config = dict(
    n_layer=13,
    d_model=256,
    n_experts=32,
    experts_per_token=6,
    d_expert=64,
    d_shared_expert=0,
    activation='squared_reglu',
    moe_layers=[0, 1, 2, 3, 4, 5, 6, 7, 8, 9, 10, 11, 12],
    router_score='sigmoid',
    normalize_top_k=False,
    routed_scale=0.333,
    balance_loss=0.00677,
    balance_bias=False,
    init_std_router=0.0371,
    lr_router=0.000604,
    vocab_size=2048,
    norm='rmsnorm',
    norm_eps=1e-06,
    tie_embeddings=False,
    optimizer='soap_variant',
    lr=0.00373,
    beta1=0.95,
    beta2=0.99,
    grad_clip=0.5,
    batch_tokens=[16384, 32768],
    seq_len=512,
    train_tokens=252400000,
    steps=10615,
    dataset='wikipedia_en',
)
Below are experts of layer 3 (counted from 0) of a mixture-of-experts language model. Rows are named router (the router's row for the expert), gate (a neuron's input weights, with its number), up (a neuron's input weights, with its number) and show model dimensions 0-255. Each number is 128 + 32 x the weight over its row's rms, rounded and kept within 0 to 255. Numbers have three digits each.
After each expert's rows: "mostly gets" lists some tokens that are sent to it at least half of the time. This comes from a sample of Wikipedia text that the model never trained on.

# expert 29
router:103130083106110123143128150113109073127125138134154047155179105124105178115110147158162126125101121140158133147092199153123103086128106165094116122074073139181087136122177120101101164115071085116164134190135121126147099112145154141127080129113170190211108083127161090100135086176187181052149165074109079099108121164115127134103145182132124146104114158066087128098140159119118073161093153162142092118181103146084159124092139136125190128138199162113130082193144123113114134105085109169155109133156135127152130075152148110117134158071184162095062111134143167147169126101152080114122145097091098170133120096179146107126143139110171131151130102145166141087179134089128171143168210156125113068139151112088103127084114118190160128119140169149058173109139194142103102124181117
gate0:100130123138177110096129110148135125159135132115120145132113138138096112172076129156097134134161100143104157133174170153137144141081124149072124141087110159132128123119097135144108127099120192166112106211168138074095154108145175123117122079139185161171251091109145161140132112048093126108121160061154142118151113170083133168124103113185118109129110117087178130131159199089108143141113121137160085124124120120078103130140118200159093128130120101137112113130109116147142123196132167142118108149105133183100174095127160160144169142127157108119130167081099142175129155119102058145116132178130164093101124116048132103130108144183121103144188037077189155169100016168107112095113151116141118119150145164115094123130111080186078187122090141095141165090169099088112078083131085
up0:149125140130092144115099168144115111145148143133136070141140123136176165101149113143123161105154178166127149137147112165101110131139117117161099083131105171125173155122078159148163104150192127149098126072108181146135169159121062149168118171144059102097040142209117112130097135144158092153100113158137121163098216116135141118150106148079148101143153187185054145180111116145179116115160114149155156142133105148188116082148183026128165138113132113118142121126191089133154162107111154172173137147132121120169123145124101129129100109185118152134107115173140096090079121180103163186160083107123111189164142079132159176117156179055140120137144145132093127099121107083153125168158099162123144112102113124126137096135112177088138042173144143155107117175121130201191196161149178
mostly gets: " Ma", " Al", " Ro", " 6", " 7", " J"

# expert 10
router:068154147116135121128157124092094091137080194137115094109104084134138134051064157168115085140118146153152155140127154119129139097144142149118057105085116076231099126088156074114109163165107105121114112199139197115128090175171133158074162177111112156165078103112148148105103142190124125095147119122111158158113135129132122086144112153105143159143094106066100177098118161127132056161107184170089116110125089163152149107119117154087137175117178082140074123129091111098137054120081114178127127112130078126086176118102186130130145067109215130077102137149127213148142177117140121138114132145071064168101123118149093156114111117105168092127153141122164136105115157110128130166096113101139119078129091144091120113023089144180140127079097129094122135122129135131109132070131113
gate0:148117151102159128151107138118119068142119136154169086155048101090152123177149128160076164107100122127153112132147107143185155153130106138111098131153098124099116119138147088169113136170189135087118109099143160144110130112135143119113162168099133161112123154133120112109130196092139120094215110120031091089142188160105119084096120125180154140125141144162091117165167102154115097177119158172062127085117114149127173118154158131147123137168140113094141190197136068168112101158121122128146149147088146097120140082108156142097145071128162127094115167092143135138156088102139118129122095171132066120063137110098142124155132148168155111078122117122175058125071114075179140153049056104093202150135148091125159154113137125162091124172118081090178055144107108102104148149060233
up0:127143104138094140093149120133143196121131108108090178107211128147111130084108118093179096155160131131094145121104144099065119099124151125142165134102135119163131129106108175096144120082064117178151155154112097116140113131113112143152082103154126084134145106125138157143129063146107133153041148139227166165121061102161144177171124136088109127135131112101150125102079157114145153091147100094192124178149154114130075131097094121115128124084111145155100063069131188082136139104122136131103110103177114165149105171158094120166103181111101130174153091150112107112102153162125135122131164088117185145180119139133107125108128116096096142183145129122074183126192140180095118112215198138161069102110108175120104096147112129099173129084140179163085196099151136152148098086208038
mostly gets: " O", " Al", " La", " (19", " Col", " No"

# expert 22
router:079127151114086135138138096136139112133144084116166106101176126083105080073064131164165123167118164112187091198108133170136133068151183120168098115122106128139100073098155146152132112112121115139150165153086142142190164140143153141049157125101107187138106149144096118108109149127142121128094149091122110118093179134126017109082134175111169122177134130050084123114187057095140138142148119122099096169178158166090141141114144055116170123164153130137041112118171157114113151081115144161111173123119107111130142130121188117119109037098174136083081146130172127159120151136161120114142120120103137142149117170077130141121132087092155090150096120099164125084141118096126172144107164171135132087167126064169125091107108101110233163142098091144089161129139156164120109101145057
gate0:139112151155153180185146164108139094121112048170142088075184186083081119115073106142169126138122127136155126089181164145161100174073133107089115147084152116129152054062148128155169149132094152164117134155069186133162134132121099084129105128124139128168097170105096116082130169124065149095103098111116118069149147134164168143163112129168088094141138117096134137107147120148109138096146094087157148127142118119053146099115074086165157152173117133079147110128133077114216115056095038103139109116155105138150133161159120119130082129140148134073111175101116102057097115144107154164141151137119150122149170057132077117097145115166089111133195202111139125123138112127123110180086173126105127112132132079107162140148130147116212140132051089164137189109120118145168169118118154
up0:148108125170148181160112124129154097116125050172139086092186171091090101122077096138156124123128096142176115116174143142156104173078141122078110151088162136142154058057149125159148152123090152171107146155084173117148129132129116093120111116129125119171112161106076112088126164108056147103104095109129105046147153151178136153145114134151090093134124116089129141138164093166101131124154082081157148123159125119055139092141083088152164145163126132097140110120114079109214120061093058113140091119165104149151133154167119125148085118129154132100112159094129090040091123154114150171138133124123156135156162047083106116135144105189080105116199208110149128105121097120148113188097178124109127097136121082128158126149121151128220148123069087173128174121116110145151183123130193
mostly gets: "n", "s", " time", " years", " An", " season"

# expert 26
router:135181109130138077139143139142112046145113078138120096183179167136133101077113140105121081164116091091136126188132123164092103061120158127127109149145111181188107124124118100112114154149133133168112135160124114143124154122131146136083127070053072157127183104119155147106103171115132140070132130184145153094128120146129085160077136126133201120150159130143079142091173125128148164154103199107113087182223130142096148096134091074068129156134124141108118068150196083105102132105135105181121132163184140137154150101150109170124138054122119130108090157163112137141190120150131099105113125094150140181163090156144117142148062082108152052152122102121181102079182178112132165136138176129137175131135101051128065059130096149122130144188098101157116159107081125145122136148094085
gate0:109172102090128087102124142090108094111133132139084143114166169099099090146091122136149125117133118178165139076129154106116080096149107094121125124135118166072130046185159198103199118088154152103102119144166157138068123095108149095125189127113122110107154196178107128109080169184079150149068130133147100134155119119125206114108131091076069089145125094136124124055194150141149109105093139149149102093142109122113107188135075174194190155115081107136150142157173093109153173122021143192116105152157174173192074113150109149123122110130128191083148158099134169129103137148131159118143136115117108159159133119076108101109091207170110146150151130128139156119123120144088099184112126126127100117076152154102122115154127150164112097131179189171118175069137156178132116125134132
up0:098158075083121110145100169064103093111151100130077150107178150106148097121100113156138134122137136144188114123126105136122094091131123101119141123125100154087091078158174163110194132088171144082116123135177158146057127085101159049113179118130096106120138159165141127113074201186100141141068123159129108130158098102100217120128109084069099110148116072140110154068189101157140089114089177141144092082134118131141117178135067158214168145108112104143158169157147085117149167147066159162136113132157159160177048129147061173096112121126120163104137200128115157101129114144138128117141104109120089177132133102104091127139114223186130117149136128125115132097117083109088111202122114151121118099075143153116119150152130126153133129130171187200107175085141140151117160104127132
mostly gets: "|", "s", "-", "×", " Sa", " Fa"

# expert 25
router:148170205111102149131178127159106106104102065134102085168108081112109122134089106184137092152117140093127105179141185107108129069132154157112130108093086141128099125122072152131055143139169115173106139151136127206108126102155098105104127173143115173095116063157133128129110141179133103076134114099104153124113134119156073142099148184109146089139167172143031136124161128135131111113138176117109093136158071122161148114181122062107090158146115109160025086174159166128093137112130069113143114133158100064132143096100127164112187109133133133136111131131135200174150073109115097103123158154153126211160155177145129098095072124126105111162093098131165119056119088057163117104121183118155190125143122126153110155097099119175172153154073125079089145167124096091116124098133083
gate0:140105149151107117129198087142144191135069151138104093141090056127146126068148101167094104140132133172142117143099138141148124107164071128000128175108091147130174102103118157061145157100166100105089131099144172145097114149147080113105118194148137125071123093061143096178128141155136108151134086128131129143083105126166126142094093134116080085150131162166119148117095097140164057084173067136094151078119055111179154167167099068135114155157109104111079095115145133106130120148138087113127114144124088093111119086128195160117163144158102157209125179101158214177162129127093117121147099141131174150156116104182157157158153170164096144158145158135126099125128076108119091108115131120135083098118142173116138091103111105150099127148091123172107135171154135081163077071141101
up0:113075133074126126147161144131152142107109101142106162066132109183140149102165138113113097163078117124122145184137098172106170147128105142055122143095081125161094105128095076147051143167149158129067124131116150130136172119160147107234128141078182143116136141076168124124121092184146140141162175112181156069170131215133116167078068086119144087150129162143107116144148131100108138108161093095103167099089128125155106094141113100152147123133069167126128119159170098150180122068098114128160117098118112150137102101143163170062131147157110150115109155174090153129159115120124070079089116079138131081198178120124162151176149180178142109107120129134116125094083119104191096145078077118133166156166133175118128093129131107059144134146120121100130209188071059126102157130126098
mostly gets: " his", " her", " their", " Do", " His", " Bri"

# expert 5
router:087178141157131111149149104113142122095090133121101104098180106116145078077112171145156124196131092154121106115092101183089131105169161136176108170099103127163103140089087144124127142184121123089167145150117183189128107193136143105078101110121149129138124118081163120123122070121160165106114156085094167136088133082111090128133092182063125110144091088128095116083159122147046110184115142092036139171131103135155168117126142105092168148095158152207095102089144103050134105151106095210175130143179148113061139108143155119116188104114127141134096140136146158146198116170106096133166154056086052139115116157112111097140089140102118068132114141115186187148153095116177138083129111123152147111114100110093128116097089149154168078094148140112124156086150141191145126080128100
gate0:161165111124106170086091095048056166126101157144139185113168099082125144130144143151152110154154108120139112101152122149136097146168096086138127124105124143146112132102072132151102119154106165104142081135094202171114115185103152088118129117153160123127171142106138090134151089073108130132150150106163134168092181120102167202100124123062112058140081095153157125158140179086034095099140090099097127185131106155124197134175112152127159167093137145187070134155130098107154110114102127177177143146135129125090165081208191124139227110146152177112125111161160106111116142197149079121167120114156107120122171167053108096133162137108113121060102126119131183183099129151157075126150135102144140105137120125110156139123140135136120098140146173074148121098158141191143059159127158
up0:147157116126118161110113104048064153128084127149125172117182094096134136093156176133141100154136134081126082120198157171148126140167112048143138127099146169119086138113109112156136141148084163129138094123098194197142107183083128123092124129167156112136194124105143131084133079064095135143156138142139132171097167126097144164093123129069106069148093159178132135137151139081067103092159075122098131183145127147116209136163103151130136161094169133208088170126115106095138105105098118157187111132143160159109151152158192123121220136145140181091109143129161099134120153217162079152192114123180135130134163151065115117164176135088103124117075145108136172194118107142131122079161122103175144119115139130102153143138147121124106125143131178068138132070160163201141111120117142
mostly gets: "ri", " re", " con", " co", " Re", " pro"

# expert 3
router:157160136083054141065103153166073081096127137156135081116093116128115100148111106119125119102098123100101148141104113164021126092096115156120099143127134134154080127045109202103152077162124135158192159140111120098118122155102132162130109154143112099140129216122147103108140159148156114109120157115078149089111069119138106118103150154125130133175118182071094137070130137126115120167156137156112084127163090135092129069149105130132179131158119128111135138103233180100071107088104170145119146133154098170098164124155090132051179140087103169167151136116132150160141137144137151087111183137092143086179106152123139153188092177124100099143132176144128183086147143091114196172076163160155171052133068140147119103119098169126170126155185135125105119123082155171104131124091094
gate0:068158107096083148106084101106108127102121167097085115123127098126112139117124166144124130114103114146095163136093169107102165163125116108096183184112151130151108092042134122100152110131158024113119131156130065067126106167088053102152199171130081139127110114125093136102158134128100134076141086129107105121164089174160136104120080113104106135134156102112087119210068110143130131119138170141078172080069133153141093143139121153095177164171075125135120148149101184138149115037107143152066102128108103177137158136127140075155122134121152155160129141120121053089086118133116172104063120133144163128141127190134152122206112152150098093103090154093077142079154125080153092162150104156108132101136097180150097195077105142133157120074204124096151120096114122153080169115134155
up0:056149098097111150121087121119108114123135163112107116131121091107122146132126151123120121108102111145077140140098155131090141177115114112080195169119153141163096090063145115100133105127139027085099143145112051073124098162064061090167209166127077118147113119125102133091169137124120131066144086134095102131166110151179134100120089113111108139137172072111094115205057124129145146131115173139079173092060132156121104133138104135113172161180090122137129143151132172152159133020110148147075098136128117176150160119125127093168118122122153149144130144115120054106097110130121187108085112136147162117146133173139151132196118169148089118112089150106068131058146127088153110154152103156111110091135092168165094197088108138129153125073206108088141130086130126153077175140152164
mostly gets: " plan", " Russia", "ency", "000", "ia", "ium"

# expert 17
router:126138135089053128124078092144083059159093110105140121096114152130077100128138124110141131137118154131119074090094090139093097097064174100131096135109147114150091138095169127131167105135033062088141151090050176102114103152117088121123107129155127120154120098118111122068101123149166031105120145134062125103148132215147124102112109128075150161170115105131135119137149094104136180167101071133120094113161104111099108121114062141170157149140186203120120099118151152095082139066158135099075165130104106126036164140133169118129165112112105124129147152098108157125107123149172179145091103134097095124104107131102117108192119177157181120131131135168146218147155139117168125157104124177116096131169101109104118090087114116170146130159172112151092171097185093189095190116110128
gate0:081146084065128118086146187132102145121116151159122115137107210145059113153110162122163154146099097105173083077149175150089103124140094202086081155152109163087132172069093119132211079097115144129098128122150123127139123176087122054164106150084157092177126139124135102107104120152135164143168175136132150121126116168152167057154136075140079145148080090172174128183133125117169131205104151127089150111106084123160100172163158127073161198137085149107109071137175110170082096079121122152114151137162116138104089151106121108170155124103109191177190126099134122112106129132095081142101125143106109079112196103100137138143125113156124120151132118118153103111140153150161065125138134174065117089195145141075080111154121167151154138170157144126138099145158066080140132129081133
up0:089141111074135146091153187150102138100114143149111127137101197137057101159100158122143149136081106110143089060164176170083110124125085195102095165133108183084124182087105131141197089095122136140121127120143138100113142155120107044173106170081162090151120157090124084105120101134140167174170181137148166120122103168140154055147131096139086143142079069161171141156134139109161168207131136118107151111110091126150093181137142109077162177160068115133111069136157120140079110091122136165126152143157109142136087153117115107167130137115107223176186117106142140108084140123091072181079152155109098092123186115098154133141119117147133119164136126117151105121149189167167053125148139190060102123169135103081079109130117181158142111159158144118144102126152091088147133126071114
mostly gets: " include", " School", " system", " student", " station", " Stadium"